config = dict(
    n_layer=11,
    d_model=128,
    n_experts=32,
    experts_per_token=1,
    d_expert=384,
    d_shared_expert=0,
    activation='squared_relu',
    moe_layers=[0, 1, 2, 3, 4, 5, 6, 7, 8, 9, 10],
    router_score='sigmoid',
    normalize_top_k=False,
    routed_scale=1.0,
    balance_loss=0.00823,
    balance_bias=False,
    init_std_router=0.0197,
    lr_router=0.000392,
    vocab_size=8192,
    norm='rmsnorm',
    norm_eps=1e-05,
    tie_embeddings='early',
    optimizer='muon_variant',
    lr=0.00757,
    batch_tokens=[32768, 65536, 98304],
    seq_len=512,
    train_tokens=665700000,
    steps=11181,
    dataset='wikipedia_en',
)
Below are experts of layer 4 (counted from 0) of a mixture-of-experts language model. Rows are named down (a neuron's output weights, with its number) and show model dimensions 0-127. Each number is 128 + 24 x the weight over its row's rms, rounded and kept within 0 to 255. Numbers have three digits each.
Before each expert's rows: a language model's description of what the expert responds to. This comes from a sample of Wikipedia text that the model never trained on.

# expert 6
It responds to: Sports competition nouns. Sports nouns such as game, season, league, tournament, match, footballer in team and player write-ups, e.g. points per game.
down1:117119153122102127088134155121145159115126105112116122135096133110096110119122156114129125140134130104132150154100114137137164119128118181141106129124121107136150146102105149149128102088066134216140084142101132118146113126129127108107157104139124050150147111144112127134123132127114137105113116150158086132101097126123149089150115062115171116145105128115147129143077157138128109070141
down2:099150077177152118122149143143132134156130142153130116070122139124131110156125112127143096122140121118151173102141124125103139146134116122141108129157081125105165179176143139113076119124116149128119130138112139124174103139147123135125137136153134199143173189142161109159126121178088149127145124133162154152103124138155156121120126149155140179121122112153123111118118154127118065122140
down3:113181088147121111162073127125128114092098119108083122108106110108143119151106112159171098124086140104113130160159096125118137104132103099127110150122110124170168108113135078144099138112154115149148127120128180122092114096074139138111176152137118116125135110138108135162109113123135124148102128140103127128109136116146096146107142163187123113163107107094131171112106154144120156157152
down4:123128151108162115089187110136165118139099109141121122149134108120139162161159118101112104094088147118127124133097128173109148127055146146126132100119111140083153112105122118115141140157102125134185138078126153110117095113155088150123100134128129166106140134177151124112091112115172135138143109101088113159144160094112136124119104140106185147130138125108136147140118103112119171130115
down5:123150118133083150124097120116150117119136113153111133127120138142128136138135151136121084121126096138109098140117144170134129180092136158088127146137094144147154120122148130137122101158089147134114116127105110130140134147111137177102148153130116000125161130112078117147119111124152112094122120100153125174126143136117099135161109082125132116128142131119141132168146125121114120103106
down6:076146125158088122145123156156136096112101130121137178168086141099136127126134136103175082137153150084139147068130154138150175149087110141133136178130139120166145158125152102155125131150101157120131126115128128163091134157114124121134110139130139149156121158095172093138148117120144122138110112177116162127131158100110142132153157114092085125116109090102107101135097130127138160120128
down7:164136088088131125103119150150158127175098100149114094128164136122103142101118160149141116140101161167086108125112085110114124126097133111146148145157135098174119106155128145166119120094127104123178136139117147142117097131085093152125079123139147145103178106145114122128113126086164154120174131116114133122158164121125113100080187164143103118115118139106099150121120130105121137135124

# expert 13
It responds to: Digits in tables. Numbers and digit pieces in statistics tables and results, such as 0, 74, 68.1, 34.44%, often between pipes or after decimal points.
down1:129157145114129118143127085173144164082143126131133090170142145173120067152100149110187116129090140148146118144104132095185149098144111156151123139090107107141121163157114108131115117144114078145114093150135143140172077114111135157131121116127110125080138133145080139119127135136105138113125153130135128119171131140151107120097128155164148137143130106115192136136114149124105148125145
down2:148074135149145130130123100150094131088142131132142125133146180155121147172154129121157128107115142135107102124146100084155136135099126168172145106109126129163168125102166133173138175116069152113134090140138153152129147106097125114114140120144149112087197121129124107139090161105102154123144156113138122109085112101114117137125132162120117112117107138156066126136132092125133120108103
down3:075094081134142134102120075113130132107138091124080132101142085155119106086130118165142132109169157169132140140103147152128150147113136125138140126139123081122096116159174150132118158131110112125102080155142163126141127141150111100082134097142162130146139139144082128151127138120123121103143164145148111095092165150081119148115169138142092135121103129123166148143118131077141104121136
down4:136123132156123119130115123108127117095108128092103136085139133093113138101112137126126124117078087075145095133114125118093132127162124110076143094088135137138118123138114097099119126124125064086140124117141132156093161090118136151125118138121129096140133110158113173078144185098093103148153152101170124127110112146152111101126137107152144124174119154112057117126120124125134147099167
down5:156147164125155099151085100096116136164143127150173044119114122104129118147135107140126095104148119105134138132106120137114093138079167116134122142120129138062086126166137125129121124126108115115129137143115135114111082122123155148138129145096136155159153129132065124126100152106135144127167091089144166139110121138098147160093131164082094132110121110166100138095128155125130118132116
down6:144121143141106137119113138103124070154119166078110105145136124131148074146178128126153139114098112149124136145148119130134152121150159091175118171138102130146109123152104159136158128137118149113108156123127160144147121168126089107130119134073130134108126127121096100155128115086107127159109123127098131139120080153124151148130099142118119062114144086191145150112102147141093162161156
down7:115118159132125143112119138135150107137141110128089124145133136120125143170101143172136156131145138154150104123150146162126137126154146138103159097094093100128140138100129121145111126099165098123154143153121168110183155134120176120129117160152150148159108119121119140163184154110108130148126139137155149131158101120163166137127188119107107101142148090084098154150088089142113161081179

# expert 28
It responds to: Place-name first syllables. Opening syllables of foreign proper names, mainly places, such as San, Pal, Sant, Ur-fa, Tri-este, Is-ola, often after of or in.
down0:147131109153083111092105118103148163125173146119189090119104105168112133124110126147123121154170155114157101136187156093166134107100150136126107149146071116126090133119126126132131154129129169116092140095136143119133114116131073110139093116127125145155163135123133139116145152094119118129162160108154122144135124130094100129096133130154153090105157179110109124126111129089171157132149
down1:140089115155128143124115122100128171122148114136136096153132109145097074180118128100142163132149129113115122139096145149124107070147101123093143124143162149145143145109139070084126158132125103115153143144167158102128133132156089115147118124093096156147145116119097130150153112138091110136131130104158153136134152142177141127102142152114118124115151069095091116126178127131146128189097
down2:102155152128113108135105083102130155125124101135116073127124108137119134106157146140104131102128110105094111140109139122181144126132113126114144136118102107120127132131167160117114102144096121116126125156101147103152117111130147130155110091119124000153153112098118143118107136119130125107118125114153125096113113126136108126112154124126139117117139137122112118130128118085129147125143
down3:139154152158151134148093102123079167155123180135154108179116146094126115098156097107139139156138119126162148110093146104139102147116123144138120085118140118119118128134125153123118146124150145139105082122120102158130107144137140106113159098161144160113190120116098120120083110122142104104179112135144067130136091157107154166127105123153169108132105112114168137144158103094102143119115
down4:161171107117152148121135112133187096173098124149126100143135121094155151110126143113068165149128090125081175109124116124087091123149138095133134162172148148141117136150107140091100103166127115083162127138154106105097132120117137110130154111131090141164148125151112112127128161134162134109151128131110148150108114162141135165087158133143108166119106099109101146100124157131120144163128
down5:163117141126141146115156131092106142142118127129105115101118146120131128212089111113156178128135177129125132108163103120127119148127138119091136142138152116146112081104120140143142137099098128141099107161133144104159114094165136153100139156116076124119135126157124122099113121165136112114079127109170105146094113151124077121153160121081143099151107153125149133118120087115148073098153
down6:150147138080145129177111154179134130157168126122136123108159122109087159134146126102111110153144090148124073126127118114136124111145107110125116130119100161149136090145112151089129154103115099118136104169175125111147109106137115126177112119106146158121071118074149123112082168151117140148124155135132087139150109125095104139106141159095145139139110092135127142173143154166120111096143

# expert 5
It responds to: Coordinate and ID digits. Digit chunks and symbols inside coordinates, ISBNs and database identifiers, such as ′, ″, ° and middle digits of GNIS IDs or OMIM numbers.
down0:146150119113070097134090104117128117154129138115098115171109149171159115093131082139124138110134173154097153162091118155106100132116103094135168126104141147128127107131116155076142158089135098184131133137121113134143114113134124108138118109151098098172070131134132075109097121153193129121107113094125121117122071145120124105107138134139143166136105122133129126109132136133131149128094
down1:108114105134140121145139110115159111127110143145077135122150132147116133096089139125155119155113116160081138117126112140174107117108140094154095106134105197119158146089137151125146110154163106130110109152096102141117132161146147118109142141134102111122087103106158160124118121134156082140081105103089149189148129140115129146170120127111133134072102107093134129136056109141143140129139
down2:125091151119120094132183160134107140112106105168119121154087167127147148114121129115109156166126127105157120121067146122128174092113110143134130182140136181115153139145099139092168125151129097149154120142132124095112178147161126129075123137116123103167103141115124102126135130114111135106143081129127127121135155148087106132186164103134141097130097101148106144132136172135144110151125
down3:130126170151084105130058106132134121107097101194146122128152149116112112072097131163202143103130118145145122164118103116133112119101127144149104134135119138116113125116159137138142165102135126129122174116112119107136138130144105093178125138127127100108136110129093117121122134119141134142101152142161094093171123133127140112173094132155122159170149122107140074120141152127177104111102
down4:112153141144137145128123162121155098100082175112164147151149138094138150161139118108125144114124126104127115182172136193103092112096144123190149174179121163145098139117139127124122146116090092131141091135139117138120121127110091167151111159094149145145132106118133142103138127164090150112131168136103120154148112114145113105114171125130163116143133137151154110138094152159103156125132
down5:116129078127129107116165113157173134118101136153129104117130133155085114113145135117146139057138140125096133139128174119136117104140160141103124197103078142110145106182104155100132156096131152138125169114137145142131165163103123156109184123135123142157155104128095120130079149156134107148141182146151144137148116126153128150128123137134149131124113113121133090086141149105128118158165
down6:144139120117135149096143103130097117092112125114126188127154162101121102066112146103146161129120141142081139101138137160121140138159157108131111125148150133110154081106143149114137123150135125142165117115137125102164125118121122140130146081118154161111127133136074091110130168125164137143110117116152140148098120152149144124058098161118098129146184167154146091152136111123109076116153

# expert 0
It responds to: Quantifiers and counts. Number words and quantifiers before a counted noun or unit, such as five, several, many, a, around four million.
down0:128115116170151170129120132134119129165071141145153145092163171111120155099118124118090125112127086132120153151112085125152133078095143135097108146125140140154102117127127152131106125108147133060152135089172149117142122107151142118126133140158162098147156118154086144133101091132109140118123155142115174112125154111170113159136135159087146156148128130108126064114148130147107122121173
down1:098149112121140153102123170135131124119149162152147119135158121150128127181067092150098132119125151125123114182122124129121134141165154104085145087136155129127130104147180102086108101135144115142132132145120157169152152109125133105147107097163116094135117098110164138131131050130142146134111182124090133109116126122160108123140093135131115115104143120095119160139140118126200129121113
down2:126146114126074139097175120135131155131080136137154107108115164149177151150121208100110093140098133146141141102128136107114137176106147131125146139118127125134108139113139089121063154136139136168129133151100117129128139107107126103109100137107121176143121105124148134120081122169100150114091138126132127112117119076116158111160115147114088142130120135186108150168093126097119132137107
down3:127116126135156110135159108113122128117142108139104123146164129152104128155123159147076148107148146125145155174110149119092172126133133146166102091119103118125124118167106135176142127175124088088115146148124091173150115119121148148152126131122125107106106139156060132127145143142107120112124133073103088151162133122151113125079158111155111122142131095149128143134130043112102138113141
down4:121136097104118143123139120191127099150168130122143098112136124154147105143160162179110139117130128119123145161159091139126162092125166141102117131112113158111171185149134113106139085136155091166141139154131150136146163151117146133140133123093100114153148146105172131124149129138131151115125123114085129144158163119076129126095122050131109117101155098138112136108144114158121100112165
down5:095109145151107124123126063138112170139137138095131139098117130190105114129133162139117069107114136126146140136136134115135154129122152140127115129134170131159181128093128127148146126152120160104126119152122113136152144121099147113133107146100159238126151117144103152162117081099130149115135131113106133137092124114159150129123109170099141178100124119117154126160124095136108121099132
down6:151173118153117099168162138102178076085152136127096143142077072154120166154156122124142156147136172172097121127140107161163106136154150127118169137134113130140160127100110086126127110135145116152144108098092131163093131126152127126133143165099127108128151108141098143133130100148113160146149105111118126098095094133135148151118135078122155140140108119107157160136129133150090109129155

# expert 19
It responds to: Capital-letter initials. Single capital letters used as middle initials or abbreviations, such as Harry S. Truman, William L. Marcy, and word-initial capitals in names.
down1:104139112129128154099076100132105128145126108094120120122106135121132137099147120099115113173137166146140116143112107159151135139139080109112134107122121113151132093117146121116110079090114093129131138101148134135116101120070119123094074130081098113105150089105132072148107167138072156129121164138121170110149125107147150109098143140107119153121133100145111080094162089153161152127128
down2:163146105151114121115149115135164116127132134120119144120136148095154124118112136087101151115157160144099112105102112106145147080110110095111129127141100130148136140109122147119104149101153104095118159153097141171111138154129094131097184114122148161095106130122141174128166138083123124160123151144027149162127141134122141139090140135134090116150124138169131108149102093111149082131113
down3:128174113129126095136087136109136165132088130162112125104127174147114122095145145135119128123110120129110109106134137127131133109114093140115135103149121143149157128112168151115098123114136116091166157170138126161134089148128132087142131124152085000157153131133126143130091103154161149125132115112118103117154096135115143094114163124148139118122132116123109172143119112119133094120093
down4:140128136113160124132121142109140125142101133130118114098116107108122139153144124137093087107129116119121126135115143124112169145149142132077112099147089131091132133136143144088147155099145074080130123111159143123069154102150124091080121131168120140136067138155162108131121124125120163127129120136115110206119159116108123128126060088134136105073148097152128126107124105145156109097142
down5:144092136103108113173095120123117115090135098130144119144149126151118070143127138145154105121114104153147154127106117137138132133110094083102123095096161107154116097120099147139129120158178124126146144140170121081136155139139166085127113121158144131118150166152171165126177130112081105156102136125157156132108153133113145102115162135115107136115161145114111080138145076174096141144134
down6:132111120106132135150126096120097167125154138171137156063152152123151127145112121103125167101120096112118099106140135148127083133140078100115129122144105163153151111145103074109126098189129110148150081159153128141099105105114101124131127085125135149128115120126134070108156138084123112132104139123106144111135124173152123143139144070122125094125117153145156157144100134110076150126126
down7:145163125145097128154157137104143121145122110178080087112142165109140167153104144133147090133131141104125113125111124111132116142080126123145122104163108139143097102113159119174093142116140126130157145096140143123120104138139114144182090151164145078114197079145117122138164108087161122124120092134129121125112134147119121112129106101112092144134077159139141120156085098145095142114142